Below are experts of layer 8 (counted from 0) of a mixture-of-experts language model. Rows are named router (the router's row for the expert), gate (a neuron's input weights, with its number), up (a neuron's input weights, with its number), down (a neuron's output weights, with its number) and show model dimensions 0-255. Each number is 128 + 32 x the weight over its row's rms, rounded and kept within 0 to 255. Numbers have three digits each.
Before each expert's rows: "comes before" lists some tokens at least twice as common just after its tokens as in all text; "mostly gets" lists some tokens that are sent to it at least half of the time. This comes from a sample of Wikipedia text that the model never trained on. Tokens count by the router's weight.

# expert 5
comes before: " of", ",", ".", " and", " in", " to"
mostly gets: " season", " film", " game", " time", " people", " life"
router:127117135092160104160161071085124139149118159098127132091126137122120090133126201202103058096148089145105090108114141074125136069125126108158137119086192108013124064141155127140132178133147185184130156110125127136119064152127198138171133094116101142103141072140092066104149170152149138175133096141106120113114147072189077125091145164107191158117170089186120087101165135149122150123118139096114113095048172104118114127111157156097082132175174110138124135114129074094144091114126124162158150080141111142139152129090136105107118196166173090120123079098097082215116171118131136138150099114207143168146089146132145149116130163188122166104100137103156125132144110116123130116147128139162141119148100150159106123157097178084123101029104074116085135119116100107073137143079139
gate1:110116108152133183167114076112113137134152112119155161097116096127184121094107154101105099117138089116121042147116141091120176158053132168202141139129130144113122183156145123106129184129083148142106123196124114190158177053107119158185145098104077124066103089121082101105151198122130142091115100148091082171132141172081075111195111116108140121128143173165177112223084138133151144140102127075141164064099210164142117121110129140162166139120134069158132143100177187112149105131177150096107158071098081121132165120111141105088107145098155139147179165079177087122119096194090111127128139154135076094108120137125163192143113088134154102090156085122104085138149161088085189131148109129120088145130141165104142107139099117133144086149149098143148123147115164080103117135083175
up1:160110146111159149100136141104153097150149154102161126075126132162139144162169146068045154149104086141145052124144110081119168179132132095091070111098121118160128155135062113142131089139150164132100127133100129122080130128134116134111073109136133128154091128117179095177066111077150098113122140158153150172141147097126192156137111136174154144070173215155173161160170123129090113144154089090101084158078116101104125107151056089099167193166111152165126126205143115092120189089139077067154162099116118138059141122122125079125134120159129226095094100191158113145173126108106165100074127118103166121117116157153156127146168160154129123077091104123115150176102098127085113174117133109115090175053123148159145129131164160118153133131141138100157091126125188082110155099194182
down1:173072087093127145138137107099145140125119103169112104106122133127184093134110096155120153113129110146102103153088186089119144072176134136166154102140146127143108054141126103110097112122171095238043148082120141141085126132160115088118130121170090140087150076085188135133194098104136107142153119058098082152176134120198113119123134093122127176150125106170158133153092195106107157173158065133120096091141137078113153112062154088139075085158130103120099186124132075038133123174146163135165143147147133157138156115169111112129151150124145161098104087161131160062109177167097079091094202137179116158144136155111152111117078124131095137109115124124163160122101170156071110125120151165156162134212168154088174098161140162123134087132150119094195192138107131130121116126121128
gate2:171140110139150136137128092118157148137149139202156161105125140117100079177117146178125105120056171120130140136082099100117179173133116167142150130102160113149116112119149148120128152139110107096136159133112114204114164111071098111123135146121134145155092156111103142181131180164114098186151100099105133060148123140147137119088153133089141098182121101095164163114057117183184182103137206106134086100194144168071130099133053148126085141120153152138094091143096121099126150057093106104128128084113131150190127116134179127207100109133155147099139098083080101122121114098161101123168135117085084120077120140126061161157200058162125167117089105124058172132140106142103091097123120188161163156106150187078155096134055179121108103122109126140092180151136144084077080082153128
up2:115142099115113114130080133100208153087124190144196095153084182153139125100110198160149085146153095084175180109131129115151117061127115096153096078179092132060155155145146110092090106099130101103055124161189135108123079095056163088144112097173095137171177160164117149087127113116146112105132100179076067106098158103156124171114187136156118146141161133146160169115197085041147135096218124136130101147122115068177120141114151127106154136120110144198128064149127127124185158134140172152103101118088141110124120132157121151115081100117146079143134140163097097119105151154168185179168095096155114129123100136142063142108161119143167103123123151135149135156157147104117118125121131073143099165112137107131095167075161149109136126125166106166184078088135149107121163155166066
down2:217097088142153116153151187106116069162098099124110092094111174155121141104131103123100165091111150137131051135162097083132135064120114107139089104029122088092194166093100140125118129117163105199144123116125144122092134168100139137122091122089156127056130133133191130095151116155139121140150101153113141159141117104121100119129141133094230143089169141147162112089125127144152119174157149143165152114154175157159177102109125120180165134138114131133130140103143154126146182140095109152122135145088141114113169135073088109158101109061147142069110132075100139100150055189082056123153126158172108166094155088107130165113143143107083138131162122111104131169118147114149067080181132147121157121129203097097143148180154101117192122163167102102113140080145106104133169109007121
gate3:105110136192132155173154152165078123117151156098102129139072102152171157067089158184120142145142110084134133131199097102143098116075102079116109136135107128134103142106105092074100175135164086126154111115137164158163103133109167137166126142135139089130159062137112167124144116099126118080138067072098088070153085164103081091111177143112161121145113062150157103136125181115179164145145145138135090124080130163156144040090089127130151134109117182186108122162130108192091155093182126127093150108153123056139116089121086159112174149118073113210122094142123172128166110144060132146142139195177134170116199103118077159142119111111091105100136110227132138182158123150134170129125088161096180119167094075142153152081123124153134133118134169155158172185129110130118126125116079
up3:179079093121112160093130093145200184125093104143105084117131131135136119165110163164180110131153143130163073134148111116099103193151126193121117148110084171106131159151128074095136128126117150110136109095201147134102143155148115088130144148122109135140172179147102100114099102170135146140107134089113142065125147117147110111133122139157139149189171121115238126134139120147094070160074093134121087143106134071097127147109167120190155119110060125091145095095123108145116164098115114174142135061112215145140119097170166118174206181091083142168103156133098126135120089164176172104085142094130116138064090115202122144085108133070126203136167160106157066078060075188118154142143112174137147095119162113146114120111128131159104163163137080161094172109134133145103092102093164
down3:179145159067118184066137142130107104069093083130173124148146159140163093199137087132169124126106131130142093032092135107092112092132134160124120118175138147115134133173211099183138121144160151162164155099158059105073127109131207113089166154080163157139073148143089194067089111171113113098099164143087136144148202135132077082133114146146114115126167130139141135091123049113133138142107113139137169121158132117105114200120175152115072196094075117119115118139099198139121187115116103201119122128099139143110085163132120089142192131122155129099057109122127160125171168113142129126110122098123183118057101108116120121093137106147116159097131101184144118113125101171068150145163112129097107089137127123124110098095158148135097139150201135114083096118152166176179167129143113
gate4:146079144133119108099148188082116146159126092164131193145137121178161172153086169161109156115101138185109082109206127099129070133156167152189118137169138156137142153163102134145159094180171101128147115156116136196127110079145167123190106156068082198117130103157156157131169182127103076152085127084078151165089138150130157111146132168021096115104094089101175091142111143100123135074118125128193157170090162135148201166173102122131121119158118136137136154130138117139140180099064128113199176101143083102083094140155143141134180071118126169133155164107121112120084074116170112103097155132155164131096107156108136176122109096118178076124121110151089109141154148102143105084096135095066083079139149103130150130106122124141085112089081088123131067114115101098114153139126196
up4:088119056179129085112099134124124113133097133093134146162146148124137161137174156087076062222104152146092153184131115162080116158098122123131094088086159179191155130182179164160121166159100112109147111211120161116126110146145140135152140085116133137123123123122148143124138107177120071131152117090085103081107128111143144117113162131082155138088148062118154125143103073162194057143128193134138138089098099135110104124164109148174128121141079156158174145151133145161163073144159072166157132123158162140179115175144149164137094131117134161121147199123212113154153128121147065132113110137176121101113138132122108133096149131131152128143176122146210059060111131192167151118142130150135104123134121127051148155121115119156069129125094145157113085057141128168092089139071214
down4:147143168117130161093068146113146175112116124108148147129116122125082161088167171100194206123109165115107101189091123179106138217094091109149177127171186129105115141145143138086099101143098135132088139117112149133120112172172204160132119121126100151223098132147176150136065125114142110109089187091193123135104095117115065052147119128150096167121136130125070134105137078109205092214133169087088153158179144109087167120136103104151169108151127161166142146089084148117122100151147129158137112093155106137134171129187165172143159139115140158207136063145109122141098125070137080127094214137142125125146092125116130097142168149075148125126157059093141072116100107167111125150150161093147117113149136121117099163152102171118090168123123126154141171189128151102124100135145096

# expert 3
comes before: " |", " to", ";", " by", " his", "---|---|---|---|"
mostly gets: " won", " back", " played", " received", " took", " announced"
router:089144193100141114156140147187133153070187120035120164158080142131156106123104141111143173141138165131143092157129085116098150115156082119140079155117155113111195178097115124116111130138104072104082107163132184126155169122094135113123160149105164133117115119098114156149168145094083122102067163117040155074190103169124139148109160097147113128112116096104173135129128134163141174142121134141134122152134173137137117152100137095164101104068136125094081109142086162120097168147128145165084122157112147165092075116166180134142102149141089153166080101169148075133094123185110137066145092142103092114116154034167174126178119068107100142143120091240106107103107086103132089162098062121148176149155160136113096123113160154135068103168167159082145110154113145178087198132121106
gate5:145097147096167132093098175171101110126129124091147116139107158122064139149113136106095094116152145132157093174129058144144170129149104125083181123144168137078165164129130205089109090160137168116096160103131160120107131132134160103115123144141088184083151119109162099194134151134127138141100098136133163091173145162196133133087188169134105162111105111126089131194124130114159156164135103131075144115192114082103147073140081148156095099118184147048188137096148116201114138184103114157115095154139121096065128195115187091142112159154122086120094102125098105136126128145111192101179097118074114130146114131116134162142127091088173129129167177111191138162142162153126154203029123118145123109160079116126078171075107077161088147125151128125082159138060188167112112125113164
up5:191086099104144176081150130109152141126130114096125132106132085169082077118125150104071110137111174117109077148158118137129116050132147140153131086130132113123176106107124131141112138135104115097177117120124086094110126102150094098073103124166118061147162208132157114152148105177132148117165077152117157098150155140104106047197102130083157108193098116144131116160133174186120133120116070102112127109172092144149143117119149106102128093217090162146135146080034133204137147089179092150075112172134196143203138120159146127118161098194107146127157174121136163124097155161125129143120120145106133131111106209095112187111150145129077123141160134104170108114155120149184205092105055143181140095118117128105187153133173099140136159129073158159107094114099138144134146081149181
down5:104126151123115117086168085135119119084101059170136140117087164181103122112080116126091140115123088144126110080156092157180183154119064166088118148135146130056101128100154132198088103138157182139149085100094154160075092138099050121117124183113136158126174150168153104061114170100101096177159111144106155105032167123169145137122155080113121137122134133115112083128074111121142147127152084088122112074065116111172152111127125135111154105070132101098130161143119104029116136076129153164115096147139145157159128124060120171072084091076098122121090127161170124141123119104097049053131124159104061143131097114104108147124081071158132108101128088112103097096155112116143109116103129110129130101094122120192116068150134118144168095158120140121132171158157150081200089168157118
gate6:082097145135103053126138181134150145159157138178148171087118138105146176153086133099128070123117101123153137255116119131147158117123140151133150120101148127126114153142103140099137130091164108047119118099143141125154143215130122144103061120099146130126147098162104151169076185144096085130127143115122113125105097151112170073121097105095082152097138099144095133118087158169175164174079089121135107160118128111114163102148133124157145110082137112098103150123181117109125108126190165203159127073139174151100150158125142025102107085153082107075103194103146086082098153168187154168130089144143143128167103092084209151159148138148099155178141116108110158118144119126109140142052115121131116110137083140109186093077170140206134127145087117135114117161137112076104155209127120
up6:091079138047139140123065055127167096182156117092164119143118142121083118179130136136163119108181071100122177118162099115125109119133139136111162093118140101129133105147118122163118100169073078135107163117176138168142156164159159174083150119146131150079146153128111073076084152181134149087121167107046165098100155170129170101086119097140092149109127112088043122140151115085157140131191138055153142154109136151105127144131132117092125153074093068061098112060128101143149137091113155121168131136151055069123112148157099102100155109045110147120143110182128102116126134158105153065148146080143135178133116120092136148133129068157146105145045152130118165133120143181105137134156121131152158195047139141066148101118120118116088153148180165140085090145132131168094118184153120
down6:100136131149136084123081156034168211180111090100171166105035109158166109149120153170095138096155115154115124138190128159102148146157087123138153136071099182150144085124112118121120119141114137152178143091053157110117078090149135108133103167101146158110154137139134148174091153161124195085119119127124115100162177108105184072141134117095135101154079160090106124117146135167108127165108096071096043057183182117120156144123106122138048156179120187150172117107139105129146137113135129125153162203143162175128172103130111136148205140137075141123086109122071170114129111131122113059110096093159175220125125097152109139134200163114092140117115132106154137173151177141120123109143150143146119120141121117125163122116158109108146094137148135098097103124176110078152148105202100
gate7:186164107112109111182127190143100115113064137090159150145089197136094127119107143132049168148158097143166137109164094111107113094123170096099146116122187087133141135143110108122162114107093117119054152078168124126153117132119125095068073109144173145174104136109102173146117170091147137162145134100077168102153130170158172175162138151161176082063069108135126154095162116114143125130084157187153158144128098175157076138153116127140119061126103097041048123145149144134158207087103158046160126116121092152159154182175164139139113146099131160163155100184172098086169105149179166072126101119079114130083103117099079156142120107138159200138075104088105093142157122110101138107142134161148128116118105070170112105127129151145121117157146171091133071153137152085145123114146153
up7:189138135136093158103111089122124118112114121164093104187162114137108120118138125074106102201147137131117106081131139106047082139122079171094157114130163109068120182109091112085152103031123075160151076177151149067095120121110130129187153113112162088154132125089155086155110153112085161098101087117094089145079131115122153106098109104105190101149122149099162095036143166091132100141128181094103142141060146100143146131170133110131112161083079102161099146063063132151135144156150095136128131133077129129091120129157135201173117132053145095127121170156147142130180073183135167120136069125171092103161146095136077090137107146190120065087157133156140106122117059124096097116156161103143128141091133204164072117123144116144121131146155108121160142102100140087113117082080154
down7:114084111088119116101157093194157116158159155137102158084140133175122153194158130078130125122117160146165107159190043111126202180148178101127097193096131156131147048140137195113106100157120089124071133100118108129079091116105080112127066124131125114143150143137111122105122072132139123123152169149182094104136127092149151109167135146132106130112087125131131096191131158116129125147201126138137103127155090103104133093128189161110142121102099074130155147136093164143182147116128074122124160078104109154168242139146171115161132125114141134081175092121107109141129180078090172132108104068156132099132114095146160117171137130074172108141131150049064097125202139113142082106060167069165136118128163115131129110089141091155178120112095080104108118137166150085133108102097060
gate8:138113046105133097119094112150092069153107142094140123125143069090145181161066158139103153111115138095212138122126093110132108162132106136135106112090136090032113093179139123117111146106173131152126087121147156157108085124125132172128107188117080129158135161110122090100098169112135116148122128164072169126136109183108083020080154145130141123153123166172118194186139151090081123151163097110124136146099169113105116121113131124048168138138137086199142098117077161080148073110081159121074122197112107101143149129145183127098125150147099148170117128158091116074178105125180169133151120155088204119163140141108160186097152089082160210171144136206122095076160133112152148151114122149118131110114172117064136126134114103121120095155110084141114115147108157168145147090098103
up8:069142144098132143131120182148123119117061152116107144148131110136141070096123089146115138069151161116148092141100089109112157134093216124122134169161162076131119177091122084155066165120064185138153141114110159160169128160080098114138103116148090096106134109082150100140148067113126080111172118138116089088086110177141077162158114114132137179180085131111145177189107078130172124122150164156090071115107170139115139157129132135096145138140166062138094174134120178092084141128096105141136105138108097095097101150112129080133177139136130131109156149105189152153142101121119176230197156118125115164088126123099126132049135099165126099190162134133094110154162170119147107081131221153127134077126132110123154081119087081107146131052069171133151076189140092137115179125156120
down8:112122172102114114181157137117205116175098099144127078148166118100088185201143112138101143156133092191136078115103166115057098154149131134101101089106139140152121147078097100131167154084107123092104136096150136140151066144110153139126147117111106091148093129105156142142126118152098136122096194160118111113124145101255104148103190105170113115127162153115161166084127106086143117100140150082128136131143102108124183106115136159114182122082145116155149074125113132051130117198165144082176160129014100146109115139172112171138126084084080194089160089104096149138128167116157118075105142092148099101145154140182158143105139145143121114146153167130123192145109137115169135117151125102050098191086112089153168121124107180175112124157121073107126109074127096138126119054124146

# expert 1
comes before: "\n", "-", "|", " (", "=", " •"
mostly gets: "==", " ==", "===", "====", " Lemmon", " Candidate"
router:184086129128120130110150148095153138091113095157082086125133152063105138140170073112129086143101115144125138161124167166118125143150195152152164075128154082175063113101146132199088065126124150150164145160074055114123141107120137188134151165209146130126149181138057120182091145083103096105136094132162118141091157168157200091133166111114119096142134106129165149128123124104126083135191083159123200154141163111117157184105102146129107102117104141113147157101091123110142162150103156156074118153123119141120120116131119175099141134170076112131167167079139195078148143142115123119122114134160095153143169220138088188090186168101094095093095118138168121156115103147143143157168120108122123114200124130157097078157130121171179075183160119112167099107117087070133041149097126
gate5:141144151144127133127144127165164123040106112165099107166194117110102136136105095145111110165177094157114141150096114151145146124180119100049108173133169096122112176140119131139129179116100097131143125150081086139126143162146092098155065162098228155137192135137122170129114143164117086125139061074121148173197169102137183091145126167135117181116114156105175201123178110120131104144123155127163093093175155078139122045149105105127089130083113147138176186111150124157115156156164076108119104113091173128134080103133135169116126078114123081113128129102170167159090141114105140152139123135135131148148134120127123141079131164069104092107058099125107185066150129091131163136145080082127094131147166165113159105104076113165118088122183127156097093103107160142210208062086143
up5:119157117093102143136121101109149103147168180104143156124141112068095155171132136095162115090150111106105144187156122100121093070113122187111186134161128167118217116126153171149109143150121159105134144173167168121120093152122137112156137160138183093101049141130074133118139117056155081063137103090108151126148077085100114163120114120070074078143078161140116119101105145093189145213180164153155156165106055096071133114124092175154136112126145130087076150189076155107124111129133138108129120087113120118139100123110148165143085100178125126051118176119152122131150144153128129095120077141149107109151085157119137072107127158101133163103158148137138233142115122113122179139066149170100140130102157194095132094146159164141147138096079176105113113037132078095127131118182157
down5:126171172105154131155123156119144173159213178112129073167119125163139106101111122132139152136093211121124127100156105121173130124138160020136128123117172169087115127151144123115208119157113170186167122120094081107123145149087115118170132099141128119112153150116196075142106193108159091129100149124114121090066191045075154142101135107139119093127174147106103115117091139097133123166103111124068200146170109134148118134095148073105136156136162149152084088056189108139176115171127151165063113084107147118113138172087131100113101152141113053136097144124168164071126100114182118104119141099119112086143120103136170108166132113179129153085112156149104118150100124178183127134160149139162123119136109130150062123138143123190119034175100077095117121098147131066118134162087130
gate6:124128021159123117092137128175083118156155148090093108112160168140147099135093121079132132125191088097173122164152100120116083124180137184177097113093166167131184101155110153153137083140173150104041097098075122125084116115110064129172168121077181108148074132130152117196076109148133131126140164108142118102148130092168162139162134102118078138127067213152099096128168161153137160108143100136127133105200155111125179120166123101086128120065097143137168105125089150155124058115114119126152167151065127105168146123116147130107102131169148172084141130145103137087173098093099144146083170053126173112137174155130143171167113142184144145086184115160135171135060137158100099148108082118120147118124156106114153096119126060126193138128082117130068131174120084134108093095118119
up6:108183121099150098156084134151122090128178088156073112151140173106072169115119112091153125115122094154131097103151142151194111163112126212096179130106133083096107160093104123148174150093074129149137124048149088092221143140090147151105101154133134169136066181159157126117110071156148105097132124114101075169090115150168128150123105148173116163067098144150116106121090154095123124139153167087120139114154080176069098063122063117083160140157161164117139146213132112076118134135134128136117140225115095159111163149094117089140087134148192148080083078079176157133175102188142114150131142160159099187114171088086114094132181143146165144088133125163138119145128141184070099108181110104145139072134125122127150142120147133137107114125145142136083113188113106125093129166168152
down6:121131145092084166124079146104135186154152157140159140110125058088160114118107179093105154090117116095114147127116111114111136076058115148157159096147088099121162091063155107165112132143158126122101144153134107121098113151150085157113143164141149126114161155111175151103123111075104125115099096219136171161145092173127113177147109136108134108116164133072133139130092078138151095158148206078109099143134105114120057142137133162139126088082123076157108141128124115127126212115077128115068118137122097091158158175139099151136153110098133137174145120123085182120166095108123092190089119144134131146148083130211188152183096104139145120102144098145134130205054131116130125238112069168129093100152131140081101220118156092093130080143058131144168128170124126077115071116152161
gate7:112131182081127119128200120117107064162148143121093097123124208176129178133104091177126086095154120134151154129113114111128107105203119156188157098174126157118141142154113125131099118148174118078186054173177175100124118122169129176109170147077118160139155093035099128101194183091144151100191125138047102156152156097188150156136169111147105176181148056104131169110184142076124147122110122179187118145113096128147129088146100145122121183154161126143168154146095131207130119115147117129096102142087092150130119171125136128129131094151140140145080147140135129152069061147121145117076135128117105100137074187177075159117092123166105145136130165114132194184132123130138118147158093132109132145131135148097103088075146152166160158166136054139119084138142077142160127147130097
up7:102120177157098074081116133112140124174035122070104083160169151128151123128164079120123158166125140139093155148132177154188136093134122135153074149106109107100093159181151100099069094163135185063088131145126105133179058160100085125112082132114064172137134111141091095095151121119184138126165126071105072161105164100146118122128138078154093083133159150122059172141162089140076165124121111147135125175074195123140149135143203116134112145094099148136140169169124169105162135125092118031137156146147054154141105144127148108092099113139091124112117160118164092125183135162129138143122101102136117101085146114180154134117133103104141087130193094121083094108096138144087141123167144152090170170101116146139135123129141144145082130115117084115192110101127097127000157122118145
down7:173106101144135145133123116146145102099121149175098093132133174167161125101139137148160154108079158133153150142116098119156170128117068123142136225122097164100170129110122118149078088168114190101179133174135159179127135137124108114130132131145088109179109159071138157192098126154079149097094153193111160122037145136083153172122124126140148114136129134058130133089090152141126139124132178147175145064108096186142128141107113094148138126089090175053174100176177149119114108165163080178087158106192129119113131131071101186082166102124160154160141139142135156094143149078107144163126120140121120084136090123159156135116176123092139076152099123108088077135128143144116139084065091104072079141182148122086134094102160173135150230198154105146132135142132120045151115172074130
gate8:158155086120182145119113135137178093071136158127117150133087166118146092156140185157093182149063110082088164072120130106043107155140115106135155161111122113151189140115139123118156064112105089075153161123100151131104120169113117096109109144092150208131147168187118120159117078115141107137143122170122121136115157129159197085117145081064168175116129141136145160102150173056161117119119116151201131089103135134089082090116093122143177149168190117125119121108129150125137178061158100111140113167172097112072193133118112108162138130172160106055072130019081129136085071131151137123137134057165090094165172174130090184136141098173134127121144159096076099128099100133112088125097149154147121148124130166119086133120107142135132103111047169120169133155155105104097104118118150
up8:101164131106154083165091146126058162122155102138135148096118152155093177154179128127180137139193139125179124128092144131149094139140172175172128137115077182114177102122188098162133158117058074135122108149113152162106170098126092179128133097166154139121144130150118153131119075143115116139170123129110126204106117133187075117088147096119156168108140117114151134102126076134136131098145060071111168130157067139159155129137047160113155083139145158166180142165102146167159133140099196094129160153142150151141103058140195148158114103139150153131095106196120125095078139123109188173077137089109191184128114084180124105121107119139097069136209093101144136099178104124062121190186129128152100160141155141166120118075144137133169178151122143176091141096114117129062149106168128
down8:145136140081161129113145079116119116148166109127145149154146162125159111161122172199189125139134058176176103167130101097106089083107202129109117131168172115135152105057142149169148169161118138129115110119201124133138136124107089161108095199173133122070113173110122121131133192097119127086066084127057134132145209177115152149134137115123108114124046125078137162111089079175154156086095105129124104142097130169166144110117095161187110124124137114087187101117176084162041091077097138191090218132081107134141135129150091145111114177129125081126114118098142060173125147097149084164140116116114125181135158141160168146131122163142109094103033123090075118133116157137151098144175107122126140144102173102126137151118138082115105155134125138107162179109104105168139152111078095

# expert 4
comes before: "\n", " ", " The", " 0", " 1", " 2"
mostly gets: "---|---|---|---|", "\".", ".\"", ").", "|---|---|", " ft"
router:145082101120115119130078085082122077120134127115208137096191081160115148106100106105130164172133158148146095136091085153159095141101143151105108114162095170150161076149150144145156140136110091142079128109120149164104134101118064138141200119132118100106109103118159136128121130151177141136170104067193105155108125089100124121103147124112155145163118174141151111111212124076154090149149177099091132123096139179093121125139103137085154111186116130161104113191134058196109125157111116093132144132125167125113185143149141073142094153134158123145101169162107135107091124167195085185095137128127116117080140130105170085170050118103184127105121128121110076184123184219173162149135143108121071124075136040082121156138106068061148115063123124120100093124184172123173107149137145
gate5:167121158131131155149184180061105083129138138196169148087152136111108080100077126119141182150079117080109161098155143092132092074121128076131156048127216080126136156093034078175129152107203106124092144125099136061156109134142134066109117181117171076156112163148095103116133113127144110087083180103141082177192092105151143143142142150114138144151150142117178172135148086165081090147098128151147103126157104126080158147136140123072146160131178124119122123140163115149139118121144102131077086135104093081134149154190101136184053126183161137122130082128066121152101095139134142101118172155116115122155095102165134104123153116122138064103110163102127148208131131108142134128176178122097136077129122115149116034131138124139115079141147156112111076162149102175121116126072138
up5:163126105121084178147127120141157087096114141169118110152177089158138096106207139114069116150122117070081156086139146143090104137115122120085144135103109166159103138181149109096151136061125123088176114134150149097135111169113152116124065166151119124153091093084167162115135141103136081147184057156130109098157112175130114119160107149156177132144087098203113150109178185187140113114148141174225104069130134122200134169162118103170087122137178139140150148150166235156145111092170118134164144168103157128100186092121104171131090108095163122105148144124124094126035071106142097123124114154104144209148091128179102122124161122084119125151126148125213127141166125163112107192089061116092122143117144126143161125094141158153093166093156116116154138155147111101111141155107086
down5:204102162148042151120134119092121107151191166132127127104117130100146122170142127108166179103163147158149102157122077079162166127177108158099073153116113120145111125157115160136129105157191096125093109090111098116167182129118151146168134099163084157147103140091050103152102116136144108096089118146140128153155083154134141101181168114125160136145147130138110155174139158158135106147167126142151208069173115119099126097156118187119156105093098108105153122156141153129111122110134125100098068092148089079151121118146099097043056142142073127180082135061182097123186173128106127133108101128138152186091148142116088122096107154115151161105132143184137126101108192122138087171167113114169204110176106177109089131100102083113159078170174236175108134143120144150140095123169075
gate6:177145090118110072158123132127140103132111177072144172106137124099130118113064142153084078135112106101128128138124140142126125058102082154092126085094114116117158074107128096129100127169128115122131082068110102156127172173127123151153093139085124087127096169112103155043149141225113188131124122088112129084173142166083091160091117127073109113085122078125080157157139127090178152204129112144120156077129171145103057122163130131175164169126109090065139121144091108115130126096093113194101156091185150145142137144096172125124146131169135055118168096121111133105088056185103074109130130126116170147100171104127143133114122158093133170138129084155118143164084147166139090139179153118116106119159060162070150119076178126195099155133121148146108159106126096127176083163106218
up6:127156097100062125155127090091106087105137149133150146102178072111085099110076119075105097132116105108109169157124097089096064120145132093138129167113096148111091158163109152093170163162133142107136139098082114110171093138133116057165185091159139126132115152086157098136133109128117122179166128104155147159138131134131149108194069149089130035127163166131103091099121174127123172109100151175065129101222119185115132132140112170152155161121103171134145060159104082061235104133086145095150109120163146094087155082151118130152066154081149127144087167091154157084132108138137106127199114069179136100113111111090116100089092057088176066106105092118123132172122151131110108079098107175071118132138107161143158098151129132120106139135158198135084107122098120112112118141138104
down6:108111079149097086130100107118179154150139144136140160142090149127166143138086161153054150117134089122118132209127121223036097169115092134114134096123127188165086121149110092142175135146131113108120111072157129194104162147075111140152108091095090144176128117122218138090137099134060192094119098065097137090106162133132130132112132140040104157174136129138172119173120168131132129150180118146103095104135156114126137056085112139146154162136146161156096165160095138111152136150143170052100107184122153113112151088120091136112139130127163134089154076207159164148138168160109150151163114109098110104148152079166152087095101104098134130097131162110195159145131197122116132149089126135077075148100112045106162112100076174164116119119125137143130120140105112161168103097192114
gate7:082182179100150163134145094118169132121113111098148138156145133125191119118088211125146140119146124134124109165119126089114141088123127107111132121167138103133141170123171064151117164151112140144157118095095134100141136156157167098131130158102102174151070129150113167114114152143128082129169128141194099151071075160128149187131146106153106096127126156115138090123116113090117092173123143135147135138097139059149068176170131031123093137105126070185180144162128146164126120059181072069094160215150105158104076161129070145146104126111188147095129178131113120059135133076091053092135131089148155126117187210105157126139103128125166176141119115108062142159090105173125121128170079149065086116103092104134128097099128097117154128165107190117102168147075095091119107153153076
up7:165115139093131145171114163168137149136111089107120097170110100078158057125072163131099169156157114152077106142086131215114077123105125142156127109078119158194099182132074130079102135160099117140128158187132131083144129189114066097155097151173137125162136149171098135125160106084102163158127141156136108151096120145096159153096152142170044130121189127115128074143093068106116133128144088147144154166136167143169139148136175089141135140102140110125137076153133193144196120163095134090074150189136085074124108131084106179132151124115156174100108143093141114147126187124145122165089098162174128160155118194122114169083120127165199116147118095097145172127147109151114162105108178167115149141084203167182106050110151150122130138147154087182130138167086136090079158143079091
down7:116132122110154174129123155160170202147131090148136152170190175112126077091156186129118099140082193134135116121137200118158152100130104091139174080174091228135113184196096096177119117145103127154113136120154157194065103091092120092156051122108117153175122126125100135103131123181089104091119131091146092135172130111162138084110182105145137108110167141176141088148123108070099134133095111138093171099133078134203156196124133143122089118163082166116105110093102124102115092142172079170112158144088164129138111142136117135082136112071138113102140158106162088127118108170124140128109062071164159116199114156065130154084128115156175123143110083114144228137187132150152100121106142141140132135129152177088156133133086124131132142086107189152149106160131104108100152121177176
gate8:134209118155150190130057107149221149125143084143100150076153065152097104162123123148167116160163094085107119180141168105115085120170092099121098131157134110142167139169128125117128131081153107156141118105103148141160094147153161133130144131141095184119080135153155106128155168166109098080092160061159071107115186071068147116165197184134101180128121103136168152081192135125094144137082132115162150135134094151036132074147132137110094096108157108148115157127109173147054134157093129150123143182109151139115148143167165073081180122147172131160168134141075124094096111118145172097166148155130149121126241163130157094142186146114129086091107133161155113102080086069121105087151129127082135129140123102088099135116130121192102115121134114159129144061140118105108164096126121
up8:164160084159122160139142195121146052193112042155108167111065113108089133156127137097137114089117107146093125145142094125113117182111110101173098122138138126181145111132149176134126090115144148087151099112099131145073161125176173130143158127142131120124099156146178127081123179170108172166128126126177107129151214150096149111115106132102166124108121130178147159054169131117105128074103139165126185088113084103130165160062136105166100131157160112098117169116089158132073110123148094184055198148091083129162124189131105130116167116159052155067140078133094115096101130154135095179138150100137057155121145122099141135144114117158112101101074178098094151121135124170153108095113108172150166198115127112197094172119129165120100135142091068201194117111122117135094097109088141
down8:146110106092104092157130126149079120126129151090156148176159123080142088114181144119042187116185146153139099128126108150134146139117143100173151154122084156128178147161129135100059124097164178146165097149077161173164183139129116117127159170128083127116137192151186120125128109088049128107128130177185152081172141110134101090130063087134128105139145146085121120095117106011096124112127132106120101077112095121100140158164127133062093185138138148190080159135143134174089229112092139104086136100142147125159172084159134082174145108174117128164117146124098107155129185092124157096083149118141163096130114107157193142138127182089142108155112205106157110119076123156157110146113072118100150091141136131097110171168148163175116123139122058141101148174169103091110144091145125